Experts of a small language model.
Size: 13 layers, width 384, vocabulary 16384, 46.1M parameters.
Experts: 16 experts in each of 11 layers, 192 tanh GELU neurons an expert, 4 picks a token, a sigmoid router.
Training: a variant of Muon for the experts, 352M tokens, 4372 steps.
Below are experts of layer 3 (counted from 0) of a mixture-of-experts language model. Rows are named router (the router's row for the expert), up (a neuron's input weights, with its number) and show model dimensions 144-191. Each number is 200 + 40 x the weight over its row's rms, rounded and kept within 0 to 999.
After each expert's rows: a language model's description of what the expert responds to. This comes from a sample of Wikipedia text that the model never trained on.

# expert 1
router,145,248,242,123,196,122,261,161,171,175,225,214,205,170,178,220,160,235,254,210,160,171,198,194,207,226,257,187,193,165,168,140,252,242,176,204,220,114,230,242,293,187,181,188,241,181,275,179
up3,261,207,148,274,163,254,143,193,178,186,185,193,204,202,190,200,183,236,185,145,146,226,220,161,171,208,94,211,151,175,234,219,109,264,176,215,211,268,272,215,221,173,145,132,164,207,163,151
up4,153,199,184,201,210,189,163,174,260,208,131,256,262,185,152,228,157,262,184,195,225,330,271,193,174,233,235,218,231,204,235,187,203,174,152,196,201,209,155,186,180,131,145,135,111,131,223,193
up5,124,195,238,188,159,187,279,157,249,268,193,220,245,174,162,157,111,252,214,220,195,236,172,147,216,200,214,167,179,125,132,254,193,119,183,214,147,187,213,166,158,148,183,178,164,183,198,161
up6,216,194,195,239,228,232,195,233,197,146,224,258,178,87,258,148,215,195,208,199,191,228,238,205,227,182,234,56,326,212,191,126,184,161,129,186,197,233,220,276,172,223,180,218,186,178,220,246
up7,207,176,167,130,211,178,212,204,144,226,217,250,179,278,189,167,263,242,159,167,193,172,153,168,165,152,222,185,134,203,201,180,137,247,137,274,251,231,158,169,202,218,126,191,216,236,245,162
up8,246,183,282,284,201,227,250,216,163,96,175,197,225,163,243,208,144,231,218,198,179,215,182,236,228,185,200,210,240,236,178,226,302,214,186,216,241,194,183,128,261,205,175,262,241,145,191,187
up9,253,193,203,232,222,179,175,216,226,153,173,260,273,160,162,154,144,220,122,188,185,228,233,222,216,184,140,188,246,223,146,257,222,275,210,183,212,187,213,188,263,248,232,181,192,172,200,201
up10,235,199,238,204,221,207,110,155,208,230,220,259,200,193,263,191,190,237,312,197,147,171,185,197,204,86,200,175,148,172,249,256,153,154,206,177,229,224,223,156,264,155,219,216,178,139,197,210
up11,194,217,267,146,230,245,158,156,192,173,196,163,221,144,141,188,210,145,226,231,206,182,189,172,201,136,113,170,247,154,198,218,228,237,237,227,205,249,233,253,185,178,182,154,156,250,186,178
up12,162,234,148,201,183,219,194,141,204,197,185,146,158,220,191,188,160,140,158,219,233,172,188,182,148,138,218,200,155,226,170,191,188,190,197,237,285,147,234,188,202,178,301,102,118,210,249,278
up13,200,189,177,180,197,197,216,239,266,121,226,162,199,233,215,217,187,222,195,83,192,226,217,251,224,217,226,195,206,208,227,161,292,111,128,180,204,213,237,262,239,269,207,140,249,141,159,169
up14,209,199,219,253,164,235,263,223,220,203,221,237,236,174,173,220,241,230,219,171,188,234,130,212,236,212,232,256,161,207,156,158,270,175,178,226,245,285,241,166,200,137,246,204,196,201,253,210
up15,214,212,199,165,215,184,209,212,203,194,160,233,135,210,240,191,170,172,209,218,180,208,167,152,203,226,156,251,210,219,175,206,291,152,235,264,211,322,280,246,251,124,172,161,341,296,210,121
up16,202,216,215,182,204,144,184,177,150,167,162,202,169,164,214,200,160,215,222,181,236,166,170,234,178,196,168,132,200,133,250,196,159,246,205,205,206,150,259,166,204,173,172,139,262,215,205,179
up17,194,271,111,171,197,233,113,185,218,152,245,255,152,156,270,173,190,217,191,130,148,271,280,174,145,190,213,173,181,179,153,187,307,134,189,220,205,201,203,231,215,181,109,131,279,202,214,186
up18,197,207,156,153,285,186,197,143,175,251,217,241,253,212,161,177,249,164,172,205,224,196,222,225,185,186,223,205,101,154,247,233,201,247,207,178,247,210,153,194,151,117,211,197,212,263,237,220
up19,138,191,263,224,192,249,134,152,269,244,148,231,236,226,317,216,193,241,244,224,166,172,192,196,214,215,151,164,161,164,172,198,157,172,204,161,214,124,173,166,206,182,228,175,193,319,160,242
up20,194,200,281,163,172,170,222,188,290,170,175,256,204,147,241,168,159,161,221,185,135,183,252,182,213,229,279,117,146,178,213,196,244,175,246,190,243,327,215,176,239,159,255,191,205,213,200,298
up21,147,194,182,173,204,193,196,225,138,221,110,311,228,227,270,228,234,205,224,189,203,170,231,203,185,230,230,196,253,160,194,144,184,124,182,184,185,243,230,206,245,211,133,186,197,256,186,177
up22,211,255,149,208,176,242,157,222,127,166,200,244,253,180,170,179,245,268,234,210,182,215,198,172,230,278,136,208,208,234,239,202,224,166,234,160,222,209,180,293,214,183,64,208,179,160,159,182
up23,127,223,281,204,220,232,245,142,186,226,179,183,219,190,211,216,289,251,194,189,190,232,218,187,217,166,207,193,148,204,218,307,295,218,179,203,224,254,178,209,183,189,143,153,240,244,235,229
up24,228,171,184,241,220,274,177,183,129,267,176,202,227,233,269,205,192,151,260,188,227,154,236,151,166,135,222,172,203,231,228,121,213,176,103,220,207,235,169,255,197,131,209,158,92,311,198,208
Description: Opening capitalized pieces of proper names after the or of, such as Warren, Marco, Hen in Henrik, St, New.

# expert 15
router,184,207,231,197,207,184,247,156,245,236,279,190,103,205,226,241,210,306,258,171,171,163,190,295,180,163,252,268,207,199,239,247,205,212,131,219,189,150,229,254,238,183,197,178,240,183,289,210
up34,206,191,177,198,201,206,253,225,196,204,187,172,192,190,127,271,184,226,236,225,158,274,247,188,144,230,183,222,259,211,219,164,142,169,159,176,173,169,208,230,169,221,178,145,161,143,272,245
up35,148,195,215,230,266,171,247,175,178,180,229,226,206,185,163,148,227,234,249,196,189,227,124,202,188,190,213,173,159,229,229,226,193,163,161,194,235,217,131,214,194,193,162,192,240,231,290,196
up36,243,167,184,186,237,159,205,198,174,249,180,189,248,137,216,198,252,203,233,252,173,162,169,227,207,181,251,221,163,249,246,190,168,226,210,242,178,145,194,204,225,228,179,166,242,234,252,149
up37,109,191,165,197,172,204,204,146,171,281,239,219,182,137,216,275,183,327,216,206,181,164,249,219,151,197,258,199,211,191,178,230,196,215,202,207,251,257,197,196,227,245,51,197,243,221,216,112
up38,261,182,206,266,265,150,203,169,187,121,192,253,192,189,205,227,224,237,177,214,207,148,256,284,245,262,210,179,238,242,247,247,235,224,174,218,240,219,184,294,182,175,199,264,179,211,191,213
up39,235,211,200,206,210,206,271,173,155,226,267,275,104,151,126,226,206,179,168,201,179,205,205,227,161,190,237,168,206,160,173,256,214,208,84,141,208,147,141,257,237,215,232,163,200,236,162,253
up40,119,240,134,184,218,183,269,220,157,225,250,197,281,160,225,218,226,247,181,205,186,200,205,170,186,225,189,237,237,145,170,162,192,213,279,190,219,254,246,151,207,200,215,134,194,191,237,146
up41,121,268,246,207,157,167,189,219,174,92,208,281,206,317,184,218,232,179,136,228,172,212,244,265,201,183,202,132,107,169,233,202,274,205,266,164,228,150,203,228,206,280,141,148,207,196,238,297
up42,166,245,129,184,227,209,278,218,189,176,252,237,172,202,169,190,214,235,177,107,238,199,211,220,179,179,163,215,161,192,173,225,192,207,137,259,173,228,195,104,239,192,252,213,159,211,166,226
up43,192,183,207,235,184,219,220,175,168,212,210,217,258,231,219,210,162,223,170,191,249,214,170,208,233,178,252,190,251,200,189,202,197,147,157,242,185,198,215,177,224,198,220,214,198,269,173,226
up44,121,169,187,201,173,153,217,168,250,190,250,174,201,266,221,191,243,156,254,197,163,209,238,135,225,188,228,210,204,216,187,137,215,147,216,245,240,197,127,162,231,232,189,181,298,226,177,192
up45,230,195,225,272,178,172,223,152,229,304,217,257,146,140,240,196,212,178,254,198,207,197,260,174,133,263,301,238,195,191,207,205,198,212,140,193,204,238,216,209,227,169,183,186,200,129,229,151
up46,180,207,232,222,215,207,70,260,240,259,200,182,179,260,138,212,126,192,189,134,119,196,254,183,209,162,210,225,217,162,131,176,154,242,198,214,156,171,190,182,258,157,201,208,137,191,217,204
up47,272,196,266,253,132,153,160,238,148,156,217,218,149,175,246,170,144,122,193,170,123,173,194,190,162,201,90,184,263,169,156,185,143,148,238,175,193,172,118,250,213,210,178,191,191,206,188,241
up48,223,193,148,143,161,159,173,223,120,137,280,209,215,171,232,187,208,245,177,214,154,168,186,188,165,203,237,187,152,234,240,180,225,231,231,150,209,239,198,122,210,204,314,161,247,108,150,207
up49,201,229,249,146,194,170,312,191,195,178,233,141,152,217,178,171,164,185,195,186,191,155,187,218,151,234,231,196,199,245,204,169,206,250,193,192,243,204,164,193,263,238,179,144,188,267,161,237
up50,106,272,202,145,203,214,232,199,225,205,184,187,178,243,177,195,261,238,215,222,240,180,205,190,213,181,194,247,189,189,217,122,231,216,241,160,226,269,215,259,256,181,244,187,235,231,237,246
up51,235,196,225,129,169,162,176,183,176,147,157,174,168,225,146,211,214,161,193,225,152,161,165,149,207,249,231,210,211,159,198,186,114,228,182,234,173,142,228,176,145,200,150,208,179,146,282,167
up52,194,228,245,254,157,237,200,202,237,196,250,161,175,212,149,235,194,149,155,155,236,204,198,281,149,150,127,162,254,218,182,178,253,187,146,154,173,210,222,174,190,237,285,215,293,244,175,217
up53,162,227,250,227,166,232,214,212,148,168,225,133,179,284,239,166,250,204,199,211,200,237,195,240,177,148,186,162,170,187,225,219,170,240,200,160,243,159,164,259,322,210,183,218,167,263,156,223
up54,237,225,186,209,237,206,236,193,179,146,169,247,125,209,184,174,174,159,186,139,223,204,296,243,215,172,207,168,261,202,194,286,206,169,193,93,219,191,241,236,210,167,193,159,241,198,234,244
up55,203,162,199,305,199,182,186,180,242,130,198,224,233,129,189,141,217,190,170,262,186,225,156,165,184,273,240,209,280,197,264,280,167,188,194,206,173,181,215,200,289,149,92,185,210,211,224,232
Description: Single letters and pieces inside uncommon words, such as l in Batlug, cytoplasmic, ot in Korotaev, plus capital initials B, G, K.

# expert 14
router,200,164,263,208,253,141,150,195,226,141,199,228,214,188,227,216,176,177,236,198,202,221,157,174,167,246,256,116,236,109,131,155,183,148,213,198,230,113,239,116,175,247,153,205,232,178,210,260
up3,213,197,244,259,198,94,202,177,253,237,211,123,202,196,190,220,161,250,139,221,211,185,212,262,146,204,144,125,173,184,197,270,276,211,207,216,186,213,169,153,160,143,185,181,241,177,216,238
up4,221,229,181,242,224,141,207,227,177,218,158,229,184,239,189,186,158,246,174,212,96,233,298,268,165,228,260,245,182,149,163,238,221,199,217,177,113,208,216,200,222,216,232,187,205,203,198,219
up5,144,186,306,153,241,206,108,179,141,174,163,169,262,303,272,206,225,209,238,217,187,222,274,185,192,212,168,203,197,204,220,207,216,217,262,209,177,130,291,186,195,151,191,172,278,271,154,216
up6,226,187,191,176,180,150,230,183,197,78,198,254,226,168,213,167,250,158,199,200,160,213,193,191,198,117,147,212,256,174,198,224,143,132,89,117,192,233,236,224,161,207,218,190,198,155,161,169
up7,192,207,225,177,206,211,216,187,285,204,143,258,175,172,264,194,198,209,233,130,159,182,307,263,228,300,248,125,298,256,126,215,152,242,144,231,163,220,212,248,213,191,152,131,218,101,208,279
up8,286,180,240,206,186,181,170,191,188,181,202,250,122,351,192,194,240,185,181,176,150,217,232,250,200,283,227,192,225,193,161,265,216,137,156,141,215,140,138,240,191,294,163,173,103,225,227,198
up9,125,171,188,153,208,197,185,196,174,160,214,255,251,187,186,189,195,217,228,228,205,231,172,214,260,210,287,167,238,235,235,238,110,154,191,233,221,209,162,204,273,270,191,197,133,217,153,188
up10,210,171,248,204,171,207,174,227,272,120,185,203,149,270,226,190,188,248,206,188,214,195,199,155,152,195,169,180,210,177,223,192,237,255,297,268,184,214,217,266,195,218,174,202,230,216,250,231
up11,206,173,192,163,173,183,109,213,216,152,266,250,163,210,198,225,238,208,152,230,195,288,215,172,160,242,233,149,217,158,225,190,217,123,237,247,166,234,258,217,203,217,195,195,135,222,175,204
up12,162,214,246,214,205,224,152,177,213,153,153,186,264,188,258,174,221,240,197,214,184,174,248,194,209,273,176,188,190,168,105,193,221,179,227,202,194,203,198,99,223,94,174,153,217,194,227,188
up13,196,204,136,260,213,168,271,238,199,165,212,257,131,135,161,230,176,181,143,175,173,166,210,272,207,290,179,195,217,156,235,246,162,238,157,221,173,236,221,195,214,148,134,178,271,141,161,152
up14,152,208,143,125,154,205,148,206,301,207,174,166,223,160,141,188,202,200,190,195,196,152,195,163,204,149,162,165,155,157,256,217,193,260,235,203,209,158,200,188,206,260,208,217,228,209,171,212
up15,232,255,147,124,240,203,245,162,238,216,192,193,202,227,282,203,175,227,237,141,211,163,229,199,173,166,128,224,204,204,185,139,206,180,180,147,213,195,234,237,174,201,294,210,224,218,243,180
up16,160,201,170,205,236,169,210,261,199,243,211,184,115,225,127,213,160,162,159,247,200,166,169,139,212,218,205,223,191,211,216,217,178,244,273,149,193,211,223,173,155,226,223,178,164,204,176,228
up17,210,148,224,237,263,223,164,170,247,231,129,240,237,161,227,221,151,163,242,169,259,280,236,171,211,303,184,206,217,176,138,178,235,204,197,180,230,212,205,180,185,199,179,172,169,274,223,184
up18,146,270,209,227,207,209,147,189,185,218,224,233,226,216,177,182,112,218,219,204,304,140,194,168,223,194,238,237,194,214,237,262,121,141,176,110,211,217,254,180,196,157,159,192,152,234,224,229
up19,240,173,220,172,210,200,184,191,197,180,200,141,221,174,220,243,225,228,190,185,201,176,244,112,200,197,212,208,213,178,266,148,265,185,255,207,205,233,173,142,246,277,211,190,194,148,246,246
up20,266,233,136,272,218,234,73,189,173,247,175,263,201,264,143,220,164,227,305,123,236,218,139,156,158,147,154,218,182,159,198,195,269,191,173,123,225,165,258,165,189,231,186,209,162,177,235,220
up21,225,286,170,242,256,216,291,195,221,127,177,186,215,259,202,213,232,271,174,171,188,227,193,250,199,185,202,164,189,185,168,157,170,212,192,236,224,286,211,206,251,216,168,190,115,222,211,262
up22,240,241,162,213,262,143,224,217,141,199,220,148,248,217,242,222,153,239,235,176,174,124,136,191,197,114,152,168,153,165,158,200,192,205,290,197,209,241,201,259,219,153,156,188,232,213,259,191
up23,242,185,161,206,182,186,278,251,214,207,165,179,282,216,240,167,207,207,230,175,211,253,258,144,204,209,225,150,205,161,228,242,164,163,256,157,239,133,166,211,162,273,254,210,225,148,158,242
up24,217,264,144,142,203,258,196,150,190,228,149,153,220,263,111,263,105,201,238,160,223,256,260,190,217,176,129,202,154,254,184,237,200,147,220,120,193,190,203,133,231,247,186,170,252,216,222,202
Description: Opening letter or short first piece of a word or name, such as M, G, Br, el, compos, plus CJK byte fragments.

# expert 9
router,158,254,197,216,236,210,192,160,213,168,222,164,200,175,203,237,204,208,150,155,260,144,125,218,252,153,141,156,158,204,168,111,169,218,258,235,216,226,257,261,219,187,212,183,294,344,211,241
up9,284,224,204,229,268,245,198,129,233,213,171,248,196,137,201,169,249,253,229,222,190,207,252,195,204,255,172,247,255,188,176,218,182,178,207,240,292,208,180,148,198,226,242,190,294,168,241,184
up10,206,157,151,223,240,171,214,224,285,216,154,176,320,215,285,199,179,182,181,171,206,209,233,221,225,182,162,149,147,225,172,275,173,213,176,260,214,198,225,255,244,223,275,271,256,173,170,250
up11,233,200,193,145,168,243,259,199,200,197,190,182,169,194,162,222,268,280,198,150,228,199,154,244,226,156,246,214,170,167,161,171,125,161,265,197,166,245,152,229,209,228,183,208,226,225,216,214
up12,161,229,134,140,214,243,224,194,216,189,203,234,159,165,166,224,196,247,202,207,219,250,229,244,173,199,212,235,139,189,159,236,137,102,240,172,229,186,182,193,192,169,305,193,182,186,187,194
up13,169,205,163,270,218,239,128,202,192,247,175,207,175,174,185,193,234,144,220,195,177,218,230,87,202,267,202,180,200,258,191,158,183,193,178,170,199,280,174,216,230,236,178,209,164,98,172,229
up14,178,227,252,137,188,125,233,150,236,239,198,185,217,242,167,200,165,225,159,202,197,221,399,136,194,176,184,184,229,216,158,291,201,271,280,192,148,183,178,252,242,173,199,182,169,151,198,247
up15,218,192,251,191,174,211,158,170,223,139,192,234,182,274,235,227,167,162,211,214,135,183,151,212,201,168,301,154,229,201,207,237,197,270,148,157,253,194,207,176,166,176,170,144,181,264,225,149
up16,306,163,220,269,182,266,222,198,215,201,194,147,230,176,253,166,204,185,173,194,190,210,202,224,191,243,140,116,221,198,147,176,214,206,310,214,155,220,206,208,215,191,168,179,108,265,159,142
up17,165,216,263,220,245,221,271,175,171,149,167,215,46,264,240,214,168,135,239,193,249,206,223,168,205,117,182,243,159,240,283,193,166,190,254,277,211,249,238,242,196,185,220,222,253,202,214,224
up18,242,216,239,271,210,203,217,186,150,230,192,155,252,254,189,179,263,166,169,143,203,188,144,215,169,256,163,231,178,211,220,154,174,182,160,206,208,190,206,263,202,174,256,233,157,136,154,176
up19,192,196,224,180,169,220,132,177,261,364,208,185,239,122,204,214,198,285,227,259,225,179,243,94,205,174,243,143,195,179,173,203,154,138,226,229,220,212,185,172,228,278,259,209,246,213,161,197
up20,182,170,244,226,179,215,201,214,203,179,219,276,226,246,304,192,159,161,189,218,176,203,153,225,197,230,189,187,175,231,208,180,198,181,208,160,196,204,221,206,224,181,223,224,196,204,195,227
up21,130,245,206,258,227,219,247,206,261,214,284,80,152,240,196,245,175,173,197,99,194,211,168,200,201,188,265,240,203,236,208,144,217,267,169,230,217,204,213,126,190,200,134,250,195,106,210,200
up22,219,193,204,170,187,208,282,215,263,195,229,215,243,169,254,210,217,308,227,130,177,188,136,247,190,152,187,172,250,195,234,214,276,252,173,163,174,217,191,109,213,221,177,207,166,168,222,186
up23,234,166,194,216,223,243,169,196,226,108,227,222,212,213,185,199,213,173,159,159,202,260,191,205,166,123,215,192,230,161,208,211,220,190,164,126,190,201,180,206,289,207,153,170,180,197,198,163
up24,190,193,228,279,185,151,170,205,261,141,192,225,153,221,185,197,243,206,167,219,228,187,207,183,164,199,231,210,165,192,177,246,205,206,185,157,155,166,166,224,211,217,117,169,214,109,199,152
up25,237,205,203,197,220,152,275,165,155,228,179,213,167,59,215,236,239,246,204,182,195,200,267,152,221,190,250,140,219,212,214,163,232,235,276,263,240,214,206,270,235,212,163,150,213,211,216,185
up26,146,177,191,186,194,186,152,239,218,215,173,238,207,253,217,207,199,186,164,168,173,171,232,150,229,171,233,181,174,234,220,168,161,160,159,122,167,236,207,193,157,116,248,257,144,195,212,247
up27,196,220,168,152,224,230,220,203,325,122,203,131,115,205,231,168,230,200,193,209,186,184,150,242,195,269,174,227,219,187,188,319,229,212,160,136,196,221,186,160,236,163,40,218,273,222,195,231
up28,148,246,209,322,252,177,216,189,231,195,223,199,149,231,226,246,201,263,188,248,222,199,213,200,210,212,149,176,157,203,181,210,165,233,176,230,211,217,215,201,151,206,239,183,209,208,137,142
up29,183,248,199,189,174,191,208,153,180,127,281,199,221,155,237,212,166,191,258,176,202,177,160,190,175,212,249,192,185,191,273,249,121,230,212,208,178,214,220,251,203,199,153,150,173,281,207,180
up30,255,244,250,175,152,228,227,199,270,145,221,183,97,204,214,212,257,122,181,224,220,163,219,220,198,221,285,174,167,224,163,250,134,204,147,53,222,257,181,194,188,261,216,140,186,240,242,233
Description: Running-prose function words and punctuation such as and, the, in, to, with, plus periods and commas ending sentences or abbreviations.

# expert 12
router,243,271,219,202,240,220,139,200,233,227,223,214,225,198,265,182,136,187,229,203,198,187,232,191,271,139,195,206,182,176,262,228,208,135,292,226,244,239,228,171,222,204,205,197,216,196,155,210
up34,239,205,180,179,228,238,149,208,195,97,228,203,259,229,138,192,227,259,224,206,225,195,198,168,233,171,214,179,186,181,219,228,187,268,281,134,183,143,228,168,184,171,250,200,277,217,196,197
up35,122,243,183,224,215,210,191,195,134,278,124,210,188,217,249,171,221,233,208,178,178,246,192,185,193,171,221,132,228,150,160,207,150,288,80,235,144,236,196,169,137,148,142,122,178,219,217,243
up36,222,212,156,236,227,181,186,227,216,190,183,194,225,173,262,224,152,212,180,163,187,185,209,172,132,191,202,171,247,216,203,255,235,204,209,263,165,189,262,167,212,161,176,243,147,185,206,214
up37,210,217,187,186,168,227,132,228,221,242,125,139,128,200,189,238,124,170,215,209,156,220,225,163,186,143,215,225,189,211,178,201,222,206,234,164,196,187,166,182,222,200,265,230,220,182,225,161
up38,190,251,199,249,155,187,180,196,222,197,190,205,148,147,134,183,109,215,196,190,214,226,207,245,174,233,182,212,148,252,164,173,181,267,254,211,195,183,149,203,248,200,188,234,139,208,192,160
up39,218,234,194,222,224,225,235,210,152,174,180,171,286,130,207,192,211,228,189,230,202,144,235,243,199,163,116,200,195,176,167,157,169,146,185,227,211,191,162,159,258,175,260,168,197,223,185,222
up40,165,212,183,199,195,181,201,176,250,283,139,243,267,227,228,170,219,192,212,207,212,198,220,147,185,151,144,222,172,231,277,154,275,163,124,246,219,274,260,194,207,141,198,168,272,250,169,200
up41,234,223,149,187,212,170,134,231,219,290,179,218,142,219,250,204,238,217,248,179,181,258,209,154,146,170,238,119,126,171,173,152,199,280,260,167,213,213,187,223,187,272,258,147,115,132,235,225
up42,222,245,301,155,274,254,209,153,151,111,225,296,174,251,141,165,165,194,222,183,172,167,257,140,164,169,226,129,151,160,203,211,104,108,269,192,166,231,226,238,183,207,221,141,211,190,166,308
up43,244,143,247,155,252,200,195,203,185,209,228,150,266,167,252,167,230,202,216,208,148,210,257,211,191,216,264,181,223,217,229,160,179,321,184,266,250,198,150,258,199,167,225,196,286,249,178,214
up44,210,191,248,187,186,225,302,196,266,201,189,156,228,253,193,207,212,205,232,157,257,178,138,204,193,156,134,222,260,180,136,140,129,141,196,212,229,292,162,173,218,281,236,163,160,216,206,183
up45,204,253,225,198,241,222,222,169,133,241,165,168,210,164,236,220,230,224,204,218,245,170,274,135,187,258,202,150,111,149,179,198,179,181,190,108,183,173,327,243,153,307,235,241,203,212,204,147
up46,222,177,182,156,177,206,193,232,201,135,200,182,154,96,226,211,157,246,203,174,218,215,196,284,195,181,188,205,177,219,191,141,204,170,190,186,210,175,232,166,214,253,229,207,147,259,204,181
up47,169,217,147,171,162,200,169,225,195,233,236,328,227,188,173,165,185,178,211,197,177,191,193,176,214,211,198,261,220,157,250,270,210,162,150,193,200,243,275,163,203,254,229,203,207,183,205,195
up48,215,186,246,241,186,216,134,203,251,223,256,177,187,188,172,190,118,199,252,198,195,170,112,244,215,161,194,166,152,194,231,175,218,256,191,156,118,186,231,121,230,286,190,241,195,239,167,224
up49,182,201,231,231,204,200,277,231,211,197,210,194,265,227,191,185,205,257,226,169,176,289,185,211,238,180,155,189,208,126,176,187,208,184,179,204,190,203,211,169,268,189,210,163,221,203,194,133
up50,142,244,136,214,193,146,250,203,174,161,208,202,136,118,250,230,132,137,231,199,201,177,236,201,244,211,218,194,147,131,244,172,225,217,217,249,202,241,191,131,215,228,246,188,140,222,221,150
up51,231,274,186,212,240,191,261,232,213,241,206,180,191,184,116,245,164,176,177,217,225,250,229,140,193,171,217,211,193,215,249,221,101,167,276,165,229,287,219,182,172,231,178,160,201,223,189,168
up52,198,174,163,176,189,222,271,195,142,235,169,164,194,215,139,243,131,208,268,199,232,218,242,213,199,93,252,201,264,237,159,199,261,165,208,170,194,188,185,172,196,194,241,181,169,185,163,251
up53,266,170,215,248,300,195,286,106,232,172,191,201,124,161,208,208,219,157,179,212,227,182,232,226,212,193,226,215,180,196,211,201,143,172,174,219,223,259,234,177,191,125,167,193,167,199,199,200
up54,244,181,181,136,189,147,240,211,264,152,262,216,213,194,280,233,152,224,203,200,191,149,263,154,190,165,140,227,224,201,231,208,225,188,106,253,189,165,217,128,122,212,205,204,238,153,184,293
up55,198,194,212,241,203,253,147,219,195,233,194,142,253,220,120,245,147,137,236,159,202,230,159,231,176,227,199,192,191,148,187,179,251,176,237,116,247,109,135,183,192,285,230,207,213,202,193,223
Description: Word continuations right after a first-letter piece in table cells or headings (Raised, Like), plus adjectives and participles like local, known, called, Best.

# expert 4
router,182,205,215,194,177,136,213,191,175,193,198,214,141,289,211,236,196,247,200,198,139,173,153,243,198,197,245,175,256,162,224,207,207,133,173,156,215,154,218,218,232,230,178,150,179,166,185,256
up9,224,222,236,241,238,227,185,217,196,166,227,179,211,284,201,237,212,214,241,172,250,181,179,213,218,169,224,184,153,203,221,232,237,205,214,239,185,185,190,155,193,243,197,145,170,195,159,183
up10,147,211,203,199,210,166,244,211,259,78,211,146,239,190,177,211,168,212,136,205,203,75,181,218,217,203,222,166,279,173,260,145,186,194,241,207,150,201,195,171,211,231,233,198,211,221,199,228
up11,184,225,236,196,194,214,169,218,213,211,208,204,257,176,207,198,182,227,165,206,180,163,154,189,212,187,276,282,236,192,208,213,306,183,258,156,174,214,205,264,204,174,167,219,177,175,187,209
up12,164,244,150,235,271,186,271,211,206,212,175,195,204,239,208,171,256,177,165,213,238,293,213,224,232,214,213,229,221,153,162,231,212,180,216,204,219,178,230,230,180,197,142,172,198,199,221,215
up13,217,204,167,225,196,251,149,201,189,145,167,180,167,236,181,228,221,241,225,213,197,243,126,209,219,247,193,215,223,179,138,230,203,228,204,193,226,118,171,185,244,194,256,189,229,157,220,135
up14,196,300,189,162,201,225,158,189,220,131,193,195,252,153,174,195,221,171,198,185,145,281,98,261,201,191,221,147,253,168,250,187,226,113,223,173,210,170,171,203,176,239,177,194,226,126,217,206
up15,199,233,111,232,241,225,184,231,233,247,201,241,128,201,199,199,123,197,218,192,210,210,161,215,255,227,242,181,228,185,162,174,155,149,147,165,197,93,195,229,274,158,274,259,206,180,229,269
up16,216,198,150,144,163,232,157,180,125,184,186,74,251,315,140,230,257,230,220,174,190,190,216,192,212,213,217,147,184,163,261,233,113,127,225,122,198,228,210,159,157,176,199,180,206,194,234,167
up17,258,183,201,215,206,274,146,245,187,248,225,146,238,158,199,263,129,181,246,240,216,272,162,231,217,164,174,194,181,170,216,272,190,132,226,208,275,154,221,170,275,162,110,193,185,164,235,239
up18,190,213,191,235,185,152,168,190,216,168,201,281,132,169,225,178,226,134,219,244,189,185,269,185,235,147,230,188,259,181,227,178,239,246,175,111,235,235,208,244,200,182,231,182,201,201,193,169
up19,214,187,223,184,172,194,192,240,213,182,201,138,175,209,155,162,180,189,181,234,156,237,171,125,203,172,182,154,177,190,211,132,220,224,227,104,234,170,207,231,228,156,280,194,241,149,181,239
up20,212,202,189,191,177,212,249,218,225,181,180,214,161,139,174,177,194,206,146,242,153,135,118,195,147,184,148,222,201,185,210,150,170,176,167,259,222,222,220,210,247,185,226,236,166,147,232,199
up21,177,197,185,174,229,195,184,183,189,233,205,181,171,204,233,230,129,183,198,165,172,121,230,163,184,298,241,159,220,240,221,159,290,195,173,55,218,105,168,232,195,288,133,199,326,161,245,224
up22,198,186,264,290,218,118,220,243,209,143,217,271,169,246,241,196,124,211,199,192,225,268,185,234,212,205,245,202,225,266,189,166,204,137,158,244,240,180,177,161,203,203,235,179,163,185,222,218
up23,131,186,180,234,209,218,226,204,133,201,185,159,175,216,138,247,138,176,254,136,207,162,180,216,222,204,225,227,204,198,193,232,209,152,198,181,208,225,187,180,246,187,226,210,191,169,289,233
up24,251,273,144,227,211,211,118,180,240,112,184,281,150,171,271,168,190,240,192,228,131,69,223,223,224,207,161,177,179,110,236,182,162,215,285,137,169,196,161,219,157,162,141,181,206,208,216,164
up25,207,212,155,220,185,212,142,224,192,197,238,176,227,276,294,156,120,162,257,146,220,170,156,89,224,178,162,177,184,183,179,211,205,162,205,214,144,205,211,214,182,218,240,225,194,236,228,193
up26,162,221,185,275,147,127,178,230,237,165,214,239,183,249,205,205,236,154,157,207,154,157,237,155,159,236,154,185,233,159,137,178,267,193,243,260,204,146,181,220,214,158,216,218,169,173,154,284
up27,237,297,211,193,233,180,259,188,172,197,166,198,191,260,140,211,167,214,253,179,151,100,257,170,243,204,245,209,136,161,290,126,176,222,241,208,266,207,218,229,180,175,298,161,178,160,194,223
up28,210,198,153,205,206,176,197,207,182,156,226,275,212,191,163,219,255,230,219,130,150,177,168,154,190,189,154,191,194,127,217,192,158,271,156,155,237,179,191,191,189,170,174,238,170,152,216,144
up29,164,250,284,199,192,180,227,218,160,237,243,278,96,38,166,220,155,208,234,181,216,206,175,193,231,99,238,245,175,159,214,226,135,112,109,242,221,204,199,247,171,207,316,226,151,220,177,247
up30,254,229,200,203,185,157,217,151,132,202,205,190,297,258,143,209,234,216,237,157,171,195,207,176,184,210,167,207,210,195,163,186,188,283,179,161,231,168,248,241,274,201,185,193,168,250,216,218
Description: Determiners and possessive 's starting or marking a noun phrase in prose, such as the, a, an, his, their, navy's.